config.toml
router_score = "sigmoid"
norm = "rmsnorm"
learning_rate = 0.00122
Below are experts of layer 4 (counted from 0) of a mixture-of-experts language model. Rows are named router (the router's row for the expert), gate (a neuron's input weights, with its number), up (a neuron's input weights, with its number) and show model dimensions 64-127. Each number is 128 + 32 x the weight over its row's rms, rounded and kept within 0 to 255.
Before each expert's rows: a language model's description of what the expert responds to; "gets" lists some tokens that make up at least twice as much of what it gets as of all text. This comes from a sample of Wikipedia text that the model never trained on. Tokens count by the router's weight.

# expert 37
What it handles: Numbers and score formatting. Decimal points, parentheses and dashes within stats tables, scores and career listings like 40.2, (34), 10–7, plus lowercase f, m, d starts.
gets: ".", " f", " 19", " (", " F", " p"
router [ 69 104 136  55 133 139  71 102 121 121 127  73  87 143 121 132 130  80 171 130 171 162 106 115  97 127 135 109 143 124  75  85 143 113 144 117 106 198  99 174 175 156 157 138 129 107 164 128 156 125  77 172 103 135 103 113  75  84  96 127 134  78 104  91]
gate0 [188  77 107 124 175 118 154 142 128 151 122 144 113 118 127  98 132 136 163 165 132 139 103  78 134 162 132  87 123  84 138  65 125 111 128 130 172 111  94 122 199 135 104  67 138 143 126 146 169 124 115 163  87 123  88 147 144  78 135 127 158  96 161  80]
up0 [129  82 162 178 118 123 156 138 161 150 131 108 107 118 148 142  74 134 151 129 171 180  87 107 123 103 159  98  69  90 107  49 153 165 126  88 135 141 112 139 112 132 119 118 117  99 164 103 117  93 151 130  70 102 140  94  80 137 148  82 140  84 138 107]

# expert 44
What it handles: First names, name endings. Given names like John, William, George, and final letters or syllables completing personal names (Jane, Jamie, Edwin, Elliott).
gets: "e", "u", "a", "an", "o", "n"
router [130  90 174 182 133 139 181 108 109 127  99 119 179 123 105 113 202 129 149 166 184 154 158 139 126 140 101 133 130 158 155 112 128 105 118 157 119 154  59 166 148 224 110 106 143 103  87 158 171  83 118  80 102 146  98 163 107 134 110 146 185 112 141 127]
gate0 [193 121 118  89 105 108 175  94 159  83  93 179 149 143 152 110 153 126 162 186 163  78 166 163 159  99 144 115 128 124 123 124 125 157 135 113  80 119 156 170 110 121 153  97  95 143  77  97 119 121 132  96 134  89 105 234 164 152  64 220 144 152  97 145]
up0 [142  78  95 121 183 111 163 135 160  85 165 149 165 127 142 138  86  90 131 109 172 181 137 121 167 118 131  73  61 169 103 144 135 203 151 112 125 108 131  92 134 131 134 123 128 149 136 143 115  58  96  97 122 114 149  94 145  89 115 103 123  89 215 138]

# expert 10
What it handles: Mid-word syllables, word starts. Early and middle syllables of words and names, like ri, li, la, ca, Ri, Ni, as in comp-ri-ses, con-tri-buting.
gets: "ri", "li", "e", "la", "l", "ro"
router [ 93 149 122 203 129 177 166 115 116  90 138 144 118 107  85 136 183 138  93 139 167 158 177 155 151 110 104 160 129 146 145  74 116 144 172 117 156 178  74 136 120 124 170 195 116 164 106 130 161 125 128 188 118 165 129 189 159 113 136 154 144 122  80  87]
gate0 [135  93 180 152 126 120 114 118 117 146 172 158  74 116 178 119  85 102  82  74 140 171  80 162 120 177  81 154 188 153 104 149  84 185 107 159 207 133 106 103 141 119 135 127 168 161 106  72 103  80 144 171 147 168 122 154 179 145 153 168 129 152 151  75]
up0 [118 121  40 140 107 123 122 168 153 124  54  69 150 108 133  99 107 120 136 145 142 121  83 123 120 112 128 101 133  96 116 105 143 118  46 117  87 118 168 158  93 129 147 122 152 119 177 126 163 135 108  81 152  96 164 137  47 127  97 108  30 112 141  69]

# expert 20
What it handles: Line breaks and tables. Line breaks, table pipes and header marks in tables, filmographies and lists, plus number words like first, one, four, and CJK characters.
gets: "\n", "|", " \"", " 1", "==", " first"
router [137  70 144 163  44 145  89 217 150 153 133 155  89  83 152  93 152 119  87 107 164  84 125 131 134 136 111 169 145 125 109 102 116 165 177 151  93 126 134 175 117 166 109 110 148 192 158 165 142 115 156 104 122 132 124 170 130 148 129 166 129 143 119 134]
gate0 [140 138 128 177 133 149 101 124 129 106  90  82 113  85 188 157 155 169 165 110 112  91 165  86 180 130 106 109 134 184 180 106  70 148 137  90 124  89  89 146 115 125  96  94 152  93 179 100  94 136 158 138 145 169 182 146  96  81 137 145  97 126  85 109]
up0 [111 130  72 157 124 152 152 142  81 184 133 161 149 184  61 137 172 144 100 174  96 130 201 104 144 150 169 132 190 147 145 100 154  89 190 128 133 163 139 135  92 135 101  97 143 144  88 150  66 154 187 137 103 161 104 132 123 142 130 113 142 175  92 131]

# expert 26
What it handles: Name middles and first names. Inner pieces of personal and place names and common first names, such as Ron-al-d, Civ-il, William, Robert, Michael, German.
gets: "al", "il", "or", "el", "er", "an"
router [107 138  97 125 112 103 183  57 102 125 122  92 126 149 162 167 173 120 174  86  94 143 105 113 174 135 161 134 124 151 127 128 148 200  81 102 130 135  83 122  81 104 102 180  78 130 147 137  91 116 166 129 168 123 149 113 178 131 124 150 162 176 101 170]
gate0 [ 92 175 127 109 141 182 154 103 148 132 160  62 115 129 186 166 103  82 156 157 104 124 185 138 158 135 109 106 147 120 157 130  85 113 132  58 159 161 133  79 192 110  89 186 128 110 121 116  84 152  63 155 107 148 115 114 189 120 200 104 163 107 119 153]
up0 [142 164 129  86 132 169 146 134 183 133 161 108  85 168 146 118 153 126 101 180  85 128 134 139 139 154 151 100  91 159  96 155 151 113  98  93  99 142 103 103 125 113 104 171 132  86 133 137 109  98  86 125 101 153 136 122 110 123 176 132 167  95  96 176]

# expert 34
What it handles: Years and table numbers. Year and number starts in lists and tables, like 19, (19, 0, 1, plus won and verb endings in sports or election tables.
gets: " 19", " 1", ":", " 0", " 2", " by"
router [144  73 127 171 115 162  81 126 148 110 142  91  84 169  86 189 121 122 121 131 170 124 118 192  86  88 121 130 129  83 149 137  91 143 101 149 144 168 105 174 142 125 121 174 137 132 168 162 109 156 126 136 148  79 101 114 127 137 106 114 142  84  98 121]
gate0 [137 118 114 162  76 147 176 132 169 129  98 152 154 132 176 104 205 176 157  88 204  90 139  97 110 133 114  93 121 151 112 125 175 126 163 112 174 201 124 202 121  88 107 138 138 163 162 160  97 102 115 166 110 130 147 137 160 155 155  81 101  68 101 154]
up0 [ 93 108 127 167 188 158 135 182  52 136 131 110 119 104 152 131  66  89 152 110  74 111 145 156 124 104  75 147 176 177 137  90 130 164 157  98 151 122 103 127 108 138 141 119  77 118 129 138 139 137 170 157 116 114 184 142 121 117 152 186  64  96 108 115]